{"experts_per_token": 4, "d_expert": 96, "d_shared_expert": 0, "router_logit_norm": 2.0, "init_std_router": 0.0213, "head_dim": 96, "init_std_down": 0.0119, "init_out_by_depth": true, "decay_fraction": 0.898, "seq_len": 512}
Below are experts of layer 4 (counted from 0) of a mixture-of-experts language model. Rows are named router (the router's row for the expert), down (a neuron's output weights, with its number) and show model dimensions 0-95. Each number is 500 + 25 x the weight over its row's rms, rounded and kept within 0 to 999. Numbers have three digits each.
After each expert's rows: "raises" lists some tokens whose logits its average output raises strongly, later layers aside. This comes from a sample of Wikipedia text that the model never trained on.

# expert 28
router:501526485526489470469457486471486511478497476476491506492519511496501501485508516526476486496516515470503492480529450449498473508490549521523466522536492535515453503518480541492565494550469533515511513523515513485542522487510529533455508484519513474496483509492520571520524479486484462479
down0:527476525498492506517484538459512505490504500526509505501533541473487495510538516501491471484532521484519473515479477496516494530469568504483458505468500529456525501526470466528505548483507506524496489485492518543459482471473446485473500490498524506521476521543499524552462480489518451455
down1:469477544489539494437527502479518532472499503499481518483492515530497485469502551505528530510474511498486478508480520531505483495509453524529530459525528512520470513447490493513473531498538500515468550492514473486512519472508511448510521468519543519533481484491528539487469518518497495539
down2:495489497491475525491529458483532505460509512481510544486494511511512479470515535474519473469501508518490489466524528495469547506481452497567508528481480506493487480502490478532484504474488551519459527530499495475496484498514524506502477518462524460488490510522500505495505528471509517486
down3:507468525515525504527485586540502491472504473527502512506492533511513483491501496500443481467519473525484532485489530518502520530460480479554503517499513546508505513525523475521494473519501512496520487501500538545526456523490507484489501477527514467480551529502579509500523468491503495497
down4:476484471520503524514578513524489489495488506532546518483517465494483477483479469513500521524487524489493557497517522495495486537510457484482526517508535539510468469538487513458528500487493510525475503492484504529495512492526492503493540472497540505507475477499492490501473483484469507498
down5:505497474499489536502524522510486510521514501482514500463527516510500500501470474513521459480530531475505532455456506503462520507522507498506527472499565474462498467492472522479469507491552486458505509500523474502481531479514507527532463486457515516507493476492509519545473512490485531533
down6:510531491496500537488514511524489492466512471435521543522510498501482499498461516459511536486478500554494520510455493480499459516483526513504506531489496506477490550475530527475525489515533493506500508487531512515492480504520463503455455480459518491497524500489527488526470544531537504487
down7:492498497520501488542473493486524505546489524531507474509495477525489483485468509464493514447487483524472456451466519520497527520498514530494446506482522482468514515515502508503493521490508485459436450510546477488508529513438492507525500495500515536503508470533553489490490490501513543493
raises: "shire", "istan", " yards"

# expert 32
router:480509491491468515487481496514529535509472466480501519444483499465502519459515522496457519524469488536486523507501513499493510500521454466473502463515483523488482488518463540458511503460473502485467509473551528536497527530526564498515484498504537505467450509530527504529480499496501471501
down0:514425473461480480507470464511499454475502515491513503520500483491494497480518493504526491511492488518538480512467436543487487544500480476524497535487479536480484486519536541517540484460473482510505488455495519486510520507475476460487506513499516528503536530479523488523520464468500496516
down1:527478512484505504516483461487542496490489474501515471433509529485495527538488493542520517497495496495505487468508494516459530496530505479525459499485548518552476542523531511469491533517463506506513509523462532464552495467508492515500565482454540500511492483540493442483462520513425488505
down2:511488509480508510519494467485498500509523464462487501497467473531524489531496491508522503493489489528512471496473473500505447468556452483521504492525519502481501476513475549454480474492502478498493484482473518486514492534448525523523530531487498468501483512506533448528491489494475513525
down3:455507529519496500491506491500497493475521509506500512514456520530479515525504493501509496505498514519530526498537465438484468465492527515478500474537500454521541499556482472479510470478479504508480501545482478512485431514491505495501452529460479489491534546506443538489526463462513509473
down4:476468541485503515440486499475492496483477534494518491470470501505523500496527545512508476478514526492481483532527454485549509508551468512477482497522569574534476533509495486502488478475496486505507495510467501485458514462488536522491496504478521507475509521494478513503532504436487478512
down5:509493503513529526469537515485511544495542554520517533489511476514510492501515475473476494530522497486461511476454498545515516522498474485572517517529521485556511512535440479510496529511491526503497450525476545521487499467527506514529475522502493511483490520473520497525490513470528528485
down6:486491512467486505495496467494529478498459531516503536488525531540490472467512521526535469536501471510537553475448460522559489478498533398495466478511486518492515512486489483494505491512535500505490525459516461487483485494532492570494518516504491539509496504526518500496508470442547507527
down7:480513491509479511488482511492481502478492478519522501456469531475510453478517463448546526511492473467530486504504503500489513520496522467499493445509462503541514518481529496448518481519514484530513532499538533469485542546485513495465489478526506487526518521534524500488486489518472536524
raises: "ership", "weight", " Binomial"

# expert 0
router:512504518535492505528481488536505505452500486493536513476506532450502513469466488539442496515492490506498494488498505499488518504457529536546502467505473522475493514522517447535499545504482476533528511523496457475480491494468444511465513527482520514500458476474494487516478512457486466495
down0:489487526518433509487521465443472491484477521502448491514516515487477509524496500502519491501498499548500497537509521529484529488571501493490525511484473485516502465503477487486483514550513527475463482517466504473472519528503510430523492539471489488508469519480488518478512532507487523522
down1:528525517540526550471540472496507468501523578503485511516497517498515485473514501512490500483501514480510493486494506521512491526511550491512514508521492490525523494501483505519564473520503486529511455483497486565514482525509489535514510506499510504458524495465464487490506487519452469504
down2:493512430434503498520501488495515517551521536511477516473497522523500497479527485493496532519540491503510494538491533494498497474476503553503482498562476505483530519460528489546508492494468490513505511471457514444525462486449530528457478427514505497510511486534465485464509458518493478436
down3:519515501563503527456527482512492504515483492538501522487508511494495490506455501466509499500479491502493484492455480515512471482504499558485490564496497512583482494519572472476518456493494471481489498520505489453480513508535544511489510502467457527456486498502492478493532502507470524493
down4:508479518506497486521499514517524490506504511527481520509491541530487495513512520513514515484495545516463486488507525480508520509524526510454501551526456534478515496513567482506487544516538457486545533504500465464513481481519521510523521523492509486494477501464468509485472509472492518511
down5:504514496481472511479509524515476537451509477437487498491530469491512466497520504473467555493516503463471481521508465490521518495485507507519511491528470556446510469471496504517499491493477504512478500475473500476491520496516496454512466475487509471462459485527483502526539504483502536511
down6:501515476456479493477501502511499449480514486487498492494575501502501480513491481511483510505505508512486515495518528493501472513497498474486493486496492510466510498518532476490504444496482496500515536513562516507493501554488485538508474471476472491490518574443528509490498552506507494475
down7:506525494502537520552495493499538499581497504494476442479508523520508477521490471537498508507505509499491528484478513544506458477512519493510526484528511487523507512516550531531512542480480496536501513514518465498477494464500535530503495542503550529503511479495581522489540499492474545459
raises: "In", "=", " In", " ("

# expert 41
router:507493477485523506501524509516517467492512493477539522495474449484518542484493532511466543484497532510503468501514518485484511475496521492522501448513492543488458530490513504528462504478559493499483517462495480499536526553477542510500512505488498522507460471493468529459501514489506435479
down0:487481477476493541503525532524465527477494504531486505498528521507450527478462502526503538509508483541545493537487513500463483524508511437525506532491532493499491494544518454497516489525510462507511485530502514525503447531458482514513505485517439472469502497544484516486491490532472555501
down1:516527465546511451469567492510552524495519523504490490511523483494503531509473553537489466513546466500488490499510496463515505511531521446523478511483472499490468504479542443555485509512479477539519509486502503502519546493457502469491531461478502467510482486518487516513500506485494536516
down2:480558539514532499529478481535495508463503481471503492515472515525508447457491491503510477540522470450500493477496508491496544462489498482504467475497513459517482498445499524500444509527524510539531517503502487477499494480526480582490481508506539478505520514470494499483507486484491482502
down3:512490476498516477474511456542496522473464507481503522515506520482533511503533488512498517521471499516532521470505497505519536517528514496508478510468492465529518480482532520486494493501518490458513478535482466506500476481521482534506469493492487463456522483502533542512473504489487509463
down4:492491547494537532467536530482497493530470532506467497471489471474485501532489462508491486437490488507540506517505513496504481505458509509472483492493513571478490510442510513525478438524505476510498535525536507488513509469502460496509510492520489532511489468518492432502522483492499545505
down5:517460473479489541485531502528474505529466510529495545528511460503511472500472531517549527491492504493516480520488494496502497537513471502504437496524515502497496520492512518538496497471523488502460516478503513486485519549532515545544494485557498495478441456486550530497491516552518479477
down6:492522513450485466483489495464530515506515494521480479473469533537550506532499478542502539567491528494451537483511499475523478469507483487526484520487475466491533510489508494458501564508519489469490494467518529515523500510487488534514473529497519457465520515523468498454520511484523530458
down7:546521489493517473468493553491493526528489501482479548515509548492501483484507559493491492435453496456510505485517510496444478493464465506486484484513511514468508487468488490497470538483475561489489538522515483463464511498531429486476518526507495491533502501512505534541524521519510508465
raises: "o", "es", "i", "ate", "ing", "ot"

# expert 6
router:459537512540540481479515497457536500503462500477544474511520502547520524506481500516496485488482505546450530456502498501481501485506501478467474542514482509454490543502514522483490510472468479528466526507535486523527518520469537519497498519482517489498501508530457497488508477455450485479
down0:502506522498500488513541480512526513523467471482478500517434489599501495496505474493480476485493509535499480502517449545513512474493512470500486524503481524512455491494510470499539525448486475510433505505519545506474547519506533502488496467557526507493504447545536504524503492515495516504
down1:507517505493460521493513474506531510526465501475488479494471510495487500495506506514544489531486524516532500546553504509493525499492486554498539527493466463525509500534466501496551525544511483488519480539440501504543503487538522533512503502471495493468548468516494503491487516521463454502
down2:524530487515506502510462499513508487476507472499482476433512509480510473472519476545516513463514469462494467489499535498537475478484498512449521516519511488525519495514496494511471485511492528530516522487532521503499487486490497469492503478517484539474527535478477579448546449494486524472
down3:493499485446520546476522514474541495469483523503537528526499501497465528507515536522500508527480478502507475444554410508495511491463520491500499456495425455478498473491442491454492515477488499501507550509501503527529499492506455474506473526520508509496480480481479503494467512542509546494
down4:484506521504461532508499529508467534498464476513494567501501485474544481487513543502515541474478471478501446545500503497498456525468484460531464522540507514500503501462493478494537538525524476513528528493469504490510494508522520495542539478520509512469485529477527465519489493482518496507
down5:467496509439473474505484466463457490457502494466513539484542511487520518508517501508506496495516495542505473479531458509510429471473516527504489499509504500505517501522509537526516499476472513536479495519506538458491498523545476446490514483465495524540496543482494488488503485499480507562
down6:560505519530433557509502505513499517479481486456562508531495527488514508503491507473505499521475498523522459470474471483492519542490490518475469484474480513471504487511502496472495517509532511511496508497486514551513498465536494491520549535474529491473488462512532501486503470456504519510
down7:549504484500503453488523532531495450447507493510470456482494489505485515458467499479478465486503527458480506535519527482473479503474503534483481480507511517523474508492478481486512497464552526507497508449489494504463453498497489476475496539504494474511583495482539494491528526523507512505
raises: " map", "iding", " vote"

# expert 30
router:517491472500563495463526486537516493502512491542509498500479482493517539487476572520497532485509491539483466484518490503482502485502459468486498455539479540498462525503531463512504504456535473477490495506523494536515535494452539496535502496485469553490493472535488499470467498483512486491
down0:510526498495538476506497507483492501528449494504489477490505448454534522525475469540518509512516495509551507482449510487508473510504496496499508526514484515492440506490510490441524514537512461516463466501512482499478551483487514506531487487471473483483506498494535532536501483502512499561
down1:513483473515511533475512564505496508520515510511508481466524502511489513522483537509501526504498497516512477464548490487473506435497515486502511549539504510474483496516479482491476477509523494489492513505491475534478486538510524526511490497501507541484484512489494524482496458494467535495
down2:490475508493456502499526497482520520489500511495507483501508464536490493441488508504512487503491584528532474542493528541483513469494474527517496508513472484490519484492550525543517511531499515510457540510516507517488509484472499544474519485439541487461511466484468504478516514541515498476
down3:472505474501503505478506503486550457470450482499491489491510514495529505483463482527520468521534535491492535504520510482502482514493521492483460537497539552458479528491451498493507471450530517471486527530462498484526500503491492515470476506519516487505504463490491474481490473502523478498
down4:511524518522521521487461465528511460520499476507523504499517494540483493496455493530494542534506504504470506484474476513499529519496560509515479484500473533473502470535468494460509506448484510479476496508479488541527513523514505525485507496472549465529476478521462488505473505497496510519
down5:508537495517506513478491469526499472502467461488553522470478526482521508531535492461470503501479495467523441470469479474493471516557507477459505493523503515548483513516507524495521492465551502481528515480548536511522527495537448481447525479523488498474551484513527502545463495517447489514
down6:500487526522507464521528491527497469484514499535524473486492469534524521489467528478535467494526494525497492495489502509498450527513489501525477511545500465535491483498483477510513481470488474492515477470508521450535508454515488508482487515489473504504467505474504568526467529526481477506
down7:498505545489505535521507483519502529511466477447487492529505530540529543475523484488509540505477510467500512450528514484459477479541518500468526497510515499460475488504503526516477472524514507490514561541513493473482510503523500452546529483541500505484538480539510510473493512473454567549
raises: "ers", "\n", "s", "-", "e"

# expert 7
router:474507527494530464489456501523522500488471476482490504472478533496546501482511533528499495509492476499486529488501487470463522464485506513539493494533500545494477501504501523475522528513489498501482528525499503450507520493504498526469503508470517500475502469523525521530508544519495459514
down0:506538502501451471511453508506480529434500491486488487471504515488522502490501481480526443462524514487556476562469482497475521461470525525484465529533492490501521496547445514510478514456524532491499500475530507493530550515502498489512523542474503493474523507466547503505551491482497502508
down1:474467487488477544515524462515557500527485494530482511454561497501496473480483491495477511508505450497489527477482504496498504518507537520476486504519509514502502487497477531489515500495514475455514550507516499470520500478510472518478517464484479509490471512468497523525510501496506517530
down2:472488512507481517518497457460484519475492489461543533442520492521520495518531512465499486486534528520490523499525520514510513502499485511481497457492431551483499512526490535480536484502517504481498508539541473488475531508514475496484498499491490489441518488497458513489470452513500426523
down3:509495499549545508489481473502468461501550470508486518509507474488520456526506537483511526481582470464499468507506448522537497538482532520500509543507486521491501556508492485478537519521519484508545536523531534466487511491530499509514507480522497489451488500504509466470522482473500542531
down4:470484525490505509471504532514500532547487519545506488442505488513511496502518485500476510513526484463437508438515538510480509502488504499458488489494517536504480506527512495507493548471484497475526504509504517474493493498493521519509500506495516495462505501514552562476504490548516431520
down5:517503456526503502489526498520475501498457468496503507497453507505467523525500495491544525471490478497529502456499487524514523525492521495513502484429463480521516461496486489484493493538503494521535473515498507502492477476443507475514502507523517501503483519506513456471517498459479531533
down6:487507526494478516537452490512538527499463492492499491472521507510483508492508521507495466477477506477501470454476535491467505521480496457513529489498465512493527516527506538496479533535516501521500501474479462492528485515527483540507508503461505488504513515467467517516534504453451439506
down7:510511500501546447490481484560487523535428479530486503508508472467502519490492528501493457521492528482491477499515490540489536546463498495500485533500542504527489508469493479508525538467496487475499545484556476491499470488495522481500533469485483510507480546507505500443488528499501554460
raises: "4", "50", "54", "10", "100", "8"

# expert 3
router:463519485506500528481469492489492503496475484484506533515501554486484557494487546515511536523481461533517493547526472515457485481480514502495502523488491481518502513527549503476499498477503506530474515519562519534536521508482504495536433468467511524487513483506506519516442485471522498552
down0:524490531494498508524492483476508503481495519455497510460476473533473484484436501509505499491480500525511449506522478502513505498533485486474505484495477489505506519507486519521502478452514489532453503518526558480550489492520481497445474478521502504485541497491504517483539520514468482543
down1:534492450500493519537474547490492527482537487480516483503494513475474466502498453499479500476511472516515486487487473497577471495521460472518548506469526489482489497516479443506510514474514488509489520463498476523483503521521510528521467499464503518503502517516519483530508479492470447479
down2:474488513506527494455522485512494494507511497543512442510474490480515492504488501529496483497531495496450508539530476507493465506465544517468490519507454475499511559477516546453528480473483492506495513514455480489473477470504497470514540510485509492512516425526453540535500480499517494485
down3:467543459489468494543500499517522506481519510525481488505475514528483496466466490474479492544487495550497485517469521451500498423446437456527539504499480503498502524495514497424556509513500531473515499476501487529527502506481493537552506500508514458500537493495494485509500534534504497503
down4:508500532510535500539518476510515537461528480494498494497487464493469507468506513509523532501521465562530550519467486520485476519477483516548479499513501517514483467546499479476507509484499522512494458499550488532524483539546543475477501528480478472523500524507485475485455493499504510521
down5:445520482477502541486454500482461501466536451506524539483491455497496447487505496513469564497471498495458502493493445540491484486502550531483510484490499520504509548510458491444474492500472509553515499515517514508482503470491511525519456508507479525505501494515499477475549527495491525537
down6:479539472515521456516518476489474506483494482493519529509531490495466490448486506518478532517505494483480496486495511522536533502512519580533507454508516485514480520519460490513480515457475554527466508529538526485493501481557476481496549528535523511494494484516496482465432527470481519482
down7:489499520534514509500490529482494477482478432491458517492483521507513535489533505560503492519515482523481523552482542481529509520508460507481480498501493478493510522522473494484523479495557505504456510521505527485555476556527475488476497504489491515506494461485501507444471458507480514513
raises: "und", "ant", "ac", "."

# expert 45
router:470503503529505514481516482509504528501484516489506522481466517471542535522451513521495520517514486506501527478483538537487490522465519471521499551492483521483493515493499459503479480487496486496507482509524463505486523463484504522487548491533512545520499504524486526510474522521517500508
down0:518516515517486449534462455498479488509463470525508510515468496496495523479507448517427478568516524470508467531514552487444488539499494503474535526501522452508495504453550480467538535537492540512524452499491488510513467534501492485515519498500458534460511529487533503494512519547470485481
down1:487467452510499512505496532524510484541501510498492543472457506502484532511492442435504497414518459496515497494540542488550522559501478490506457511537489482495507533537534551495493500459492507483519488515502483497505499479547480533524449474476468501502489511555509501495511517504500476474
down2:519488498456490523455533516496505520501501446490502500501515535521540473467512455551493517456497446516521496517498496519541547516500517482531519487511459515506542506510454493484525524454509505513540532494509490509524472467503485496517459456488500479480480495504495516530511468457500529490
down3:549545517517495478489500481506488464501525466477457544452488482535537493497495509552505516511561505508496506517494506564500515495508525504493508508492494510463475519520493501478504466486478495492469498500496466491483517495490516477507545502542472524505455572475457541514528508524516538491
down4:459516489499475500524522436502489452520499493537498461513491525520490531535487483506477486474478485520469515481529501525474526472515469484548458479516527493570530491459505508502500535524552528478480485486507503499510551487511503499513511537477477499493504503536443492504492528552471469483
down5:485477515521488548508517501510540488472483486572480510540490497510519517467490496498483492506482476511487522506530503519463512519481508489517503496529513459464498495492482476501552493468515530487466485502509505481511474498515480517447499516458510448499499465494498497469470474500500479525
down6:535460462496498508531496514512542490472515451550479506465471474515474487491477480531501525484473503511527527479489474507511515505477476469499486470496470503507470499472484527504514502520486514498482543453512476527515543476521521467519489478506508518476529497522461485502502477495495466514
down7:554479501511519511457525515509523528509504471492476553475478493487520494544499538517532524467525511467428540495476474474508452501497523498470511500530468509497490476525516494518484502455466477469513519511468524491507524469547449458487539533491500516495476484501467567518505477537531559486
raises: " the", " which", " ", " I", " a"

# expert 4
router:502506473514501490470504469512533520488483496475447549478527515492505496487467521505479457492521509535508504469528450529481488481514517491447503518488512492528457501544511468541490519538497488504506480511443511520499499514473526496473486553494520477490457489525503533518486547487474567522
down0:512529475513496471457499448504499495502492526485504518519531504541501501520448563451477465450474558545488521474503484491509512500490518509498537479464508495516503496453492511496534458475550468523522532519509529514486483475489494503465509487521503503530505482507503514552512471542503491493
down1:501491484505467484508465482474498507520471482535473519550474526496534489473498538486518499515468513527516512524463511513467388517519513498488482513485558493497476537472490500487531491483502484504481519499487525513520503448487486525494540483505499495489471497475476493469480514498493482520
down2:519522511504489511476494531508515488506457468540515506498525526510497477552520499523501517509518525496467504521528490498480542482442469502510482517529516473503504524502480462473494501519500500475483519496493537492518453477500539494518528472475508494480482536563519466446518460446451505545
down3:493502477482546461446493508527515498518517501504582520475464501454472507486510534514502529501524485485466532509485534477502510484493524539513509485512495476516487526528518528510508503472560467502462524499491511525467496514494489551455526495502505516492526462511554529473464496515479523514
down4:505485528425543471487447514481528530506464497497521504499484510483513462514453454520511478511512466482476518468500489478514522471494466524518526500485488497565539545480525506466471514506530520498430503504496525487495484486493482512504514463542516527514522504521489530517445479488494473508
down5:551518516520576499470495502480545479486521485500508526516478455518503496458519546534499527487467496488519483523490436505481480496517524485484504531527487455483488470545515514507489469511506474522501512510508511493497501489503530537480532540438529510501457486512512514551460508520478538472
down6:491503481512543499466473518454483483490523556514524467546518502473484562487509482509483529481466503526490505472533536524500510543499514491506488480458471539489492504490484506503520537477483508499499522489476511525463505503453523492493521492444518490502481496485471513515553512506452504506
down7:522506506504510528490504477509479482442539481482536527497524501441501519502505545522504515541505514495543520485488436503468480533499514540494482508495498475508517481525458484507506485518503490529517490494531482507526533571521487491465524495524516525504486485463486488513456479522527486488
raises: " whether", " how", "cle", "ived"

# expert 20
router:502482474513494469495496480489505531453496513479493524486506517518488492500505537496503500469482505492507488483497552479472453497486542470488499528524487507484501502521523535486504472476540509499468496537452480518503499480519507501512511515504512497492496478493521467507534534491489517534
down0:540519455544457495437496454485503447478506463499523514489514542486512523552468494517477517536485500539485494475496462526540477533511463527481501451504501546464505488510489531487485538532482474506497463482482502514497524556491515475497486536530505500508533533522477498485528491505525464489
down1:519500514470498539471467541520525479515490507491506490516509453528486531503460496480501518466536501478460516488504416498492457494557475497465470462505492532513486456509526529488523479515508452487492494505493483495521536511488502462528482469501477512476451495507511474557490526520524482515
down2:492522480525497456507502498471515488470530503497490492536529504512498496508535493450468523544471491515496504500490474491490529478497510522463528515503517503519490462452576517501524531499523478514500495487462479529479544514469507494538507495516524477511467521498500536493504509501530512479
down3:519500537498478488501532503521532509506474514520508517518567514483511500490517457512506470537448508500488489517498530486477530532449502468436546504482504473485498477497497546468538495500497572486509515493490501466517501523502533547530533525452514448487495525513458515483510487496494498510
down4:500525482516497506511529505535522489518508472496525468448481473521438510505517520546513526517489515489503485519455513489515533507481495464513544498502490478490527539468479458478537510554461466520490515471494454500464531552506492482507482511535473508497483480487483492479483507539468493444
down5:496512527487490523505473446514533518561507518499524507501511522472514513536490516528478504496466489508490483532533466526508495528513508478530469504549468486522550505504504463497531489496534502548455505502495501465519513506495504526467488500425496535498546529505477522483510461490490478481
down6:529522556504460502454476508495471497469489511477492519524498555466492508507471509556482503537527523512471494480529509507504518520457493525534516511504510513472468507504507497464528541462497473484490502458501479517493569473463459527506485516534533453469498487518503488506516510526541469490
down7:503530483517473488519473516499506481496499494552506511485485477492522476508530465531513494480517491515515465464522525499474492453492489478482498526521481526445453540473475494495468486514529502518478488529497528507500496538503475476524520559507498509521500518469504512528499532518493512508
raises: "g", "f", "p", "ab", "ac", "cl"

# expert 40
router:518508450489503482503478488556507524456451500491535512505517527482495516483511493522486446562437514515486540479516489501477528536454493491536501493499479507504463503519489504525522493494476524535511506527518565515491495483482524505508471522501511510506452510490544485487527471474486520457
down0:468526534450488511500492485493515434493477497506548529497515492538516554479468539535508528493462467495519484487484529478512476473467466535474540529493483516498464531546503533484483456513446518501532533525504507537484501521497479519524500530487513491493486524524466519479526527472502504524
down1:478588489496527520513518494492482523529486485503474531491497460520489525480458492486529520477453504495540469453515513531495541464459556549516487472499526542488477519513535480530480506526480474493517439473508497493496461491444523511505529484464561522494498484453516474494487485491529532476
down2:473488492500545512514494510497497523503484491505548546498523486515496450497483509541506502496514451547466558525485517507483481505506477523515508531562502478487495521467463528503573468522522469508474520482469499527481513493473503539495489530488459540480504483485539558549500499470429452485
down3:494502489479498523475493449499513487468477507495500526504512496459539492492507481532560484512468526453526447501530549487494535492458504501500481524509489513482467474506543464505512506517493508513516563547526498504472504496471515474492471505452437508484480492479516481523481469481476520474
down4:525532495505490526531504487536542493493480547534486521483491510521542496454520531552539476442510484485517469465524469537499509514448517468488513499463477493493486532497537481475519535481496494547468497479496493517472509459516493493515548532532541525456483521476476516513532485503497524464
down5:472494506508455514510502501499499505524532489518514504542531476495479515538533469531513519479514467509556486498469492477592524485501479507512524505517515515540470495514485502518486510465473526532474479515467488494539527468520487534465486433525501502520494471537485514554517548504496504543
down6:495510498488494475506519509488486549465472501494473522471524534489474537465492528482473475492481475490506511512498507490537483455479514512512559537502491504510508481489494552496543462489492518524541459520521497493522520463496520477525483524516493472511509545554473474480506527489488524474
down7:503495487486523546472518513508481511479497513517447512509490489536494526475504513543502528535513468513494538520536529529470505466524506508499479472531496511466540486478478503506483473500511525481421511500494533523504489505526529448505483504484470520487550530531476524509495500484484474456
raises: " Its", " In", " It", " However", " There", " On"

# expert 24
router:458521485495505534487525479537522502475496516520493488511495466486542534519509490505473519528512490494500518461475499459494503484482535486486472447508459515512519514502535522530505511515477475501515519546483515499495542488544457508533559529468493506457527462510481554519532436500474496496
down0:478498443508444484476448460539529491541508492505477513495474507538470495505495559521501513504515507480500472441514512506579444514500513465518500469477519531499515513545474506463492461512526500549461498457519507476485539499493507486507499473511506507464530510519529479467496496452494502504
down1:473492473479499509524506532474526497551521517531471516527513539497513522514486525501476514526479521554535509535478493538527534491527507488525537552470514532526496557499518494464447463446513519491515474491526504526514500503490527497466496502501491485514512508469514557486464516506539501517
down2:529495520491523519492513516542534516492496480492503477548519521519527498482472509515519440509541535527480497499471525493525483504516449496510540498491533501444519500511474515528506443512521503499518478483454494445519521495479506544505541537523491525526502501451537504496518478461555451497
down3:513497482491456515504495504493525551538465475525488528506489495503464492517491532481533512472477478476488481454462494524483525497494483488527468531500540478465494548497483505501500520468458480488490457524495487508520486513507523495510466481526491568492479459522504498522482509473482523484
down4:448515505472517435488507526463498492475556503559508511478471494518492518517490514503505496499520466506505475511477473540485531492507498477441494533535476497520484519493479530519496501549486519475504491526503476509521483526502488531496498503511499488470478560538510475491520481515545482544
down5:460482530502488500452516496497479498492525466477466498474521488491501517470500549530459456531517496517459456469499470488475477475520510433491479477463507459525452489466501529516494471501483497489476493465474498507501504472561483504449505545488524508506477505458489543494484483500470492508
down6:450518480527532479499477483520488538476485442485467518506483491489498499486514516482477509526530483476471508489542499524509537538467507501491524521471477517550491569563501522508490482443499480466493536491515512539496499482504509545533496525508482488488490531492558534480500459485501494468
down7:498485498496500537485502498558483551511493476522509489479465466495510489505488514510487442532493497529513491536507529492521556465454526500515468504515517485499500485467520506533526466471501485489460503496490509498503509501543505449482527513499507507470493461525522516524483485516530479523
raises: "sson", "ham", "stone"

# expert 35
router:503517516477504481471452499518531501475479478477480488498460520524531471484514553508478455541488485519499511495516493482461547491487473496558490542505498536519477509504502513446538517494522476498502517508497500497505548493511497528474506512466507491484479483519543538509496543483502469517
down0:534534505478469542485488522461492540536520514503487543494525525525480518470441490533508521505513492553519497486521513541471536506478517509502440498506472482528525500512550495502501513514495513520454504466487533480492492477512517514536510470462499461527496541552505503495489507473506495491
down1:512509513495486510466508511522517476478467491497530506509479480489469542481471481507530487544490459487449491531512449515491492523467515527456502480486539524478452514507500523500512506507488513523490557540475517456551513516499495527524479524498471505457489488504466493463511522519465479466
down2:479471522448502508456467510521483501504462466514537541500508512516512517483521444482502474489480479469488488514494488462532475495545558480481488549518478456498477521506503491540482480492525463486474533481518463455520501513533496494514519499543538534479440474507499508506499494526467500478
down3:507476493537483515518523457503463466465541490534467551466529523506486490501463561514498492518530488488497464535477487512527482485500477477490493520511467510473518513490536463502528525458455487539470551520482475495506499447537459546524513507513510534487457507511556493501520504530513537477
down4:523503530458514490470505542525495520459474478508488541464486501488517464523503496491489487496497462517484482506516501504480480469509483492501479507514493541493469539535514545472489469503521506504519474489471494477509527503485489497536503492492522515459527528487542537520520492484512453529
down5:509486486512505466509525471533509542539493512476528523533453486492514495515539499480461451507440502522512528457472532485522547475494514520507526478517506504478477498461514504463519531514470544502496493509463509501492532454529508501503522497508527476443492493509529535470508460492514500486
down6:499503492494512452475503483559495485509515429506518560540526532459517518520575506502510493506497497507556515506482504467513511527476518487464495544491508487524487504495517499487533497495490496474536478488503522496527559450455524491517497494509557497480491506468490484517445556487496507482
down7:491518547556479473534543524472521491495502475449500512482534523465496499483510488520500494460489513510496514508496466495508486514470474493499488467522473519518481513521485530518534480495551443546496455536487490484510523544494503501495469523492530489489474487495475484523481487503487490454
raises: "6", "7", "4", "ell", "70", "3"

# expert 14
router:493495470497487479484482479501531542523493479483444527487536475487497473493479459503470485521495466518477535473496475469487471524481524504551514451520466506470486516533510505477552504544506484527506489474511478498502522468553489524513436496476535481480540520500544489518518486477491502528
down0:510502459513490507500471500473540520533519484527489491471484498503514499504448492495472520515465506493437530512523470519510513506479514515483492498521508465491526488483480522491507547475462523520478497495524522494542535499487515518516486499458495547531497486523516513515461545428505495479
down1:512484495514482523493497502501564475494517503507529537510517520482515518510497468452520508477531456530528498512473546551503454480504511448518518538470522490467465490519471498483508486541563466515488522563503479508505485521497523455474481516503514484493476507519505491521543515524500472496
down2:507476465475474533482522511482504467505490500492477540462517517498479499496496539506518504499470533499502470517529502512512505496499515485501486546484489456478516497472466531460513512529555479521502500513517463447525426471499445490487500510516511473508505513537468455503545531491512507457
down3:498516487507526533473516510537467540508490524520501481467527528489465474518517519511492481494489538493498539510464545567519502522485507509477541468482469527495514487513500511447509498518465506466471498504496502493490510491512548507471453523489508506508470484481484511483479501493452558450
down4:492518548532542459508497511475515466505461478540505487510501524538509506494489508499468465530493528491463531474525463502494503501516519426488521504501494513470498499463462496452487490459497531485497566514534476504495481479472509463516537491507510481491470481543526521467475528490481508558
down5:496466517463478503547538504491457482482540500522475549498493523521500480493533504514504527504495487484491515469504490508497505554540531498529522459476500477488561493491475515489492476519482496546522504512483539483477529491507464507546481485458532505471487524521500500508535553481470539418
down6:473489515555528439498463499492494527467526469466495527529495519491519475450448504447494507476492435468480487465540494463505453485513498517470490495495506467521479529518512543513525498500467489535477493489515544556509531476506478478497508485546480485431516531512503497521506524491491532544
down7:454527516501450483526510470521518534514500489477477539472539503497520499519511474511524545516503520462516495501442538531552477469507451498491508524507502480505544548535526493450568474480502440487473527501490523492498451481516478484522508506501527544513476486529504491528484474528502491511
raises: "aging", "ying", "ning", "bs"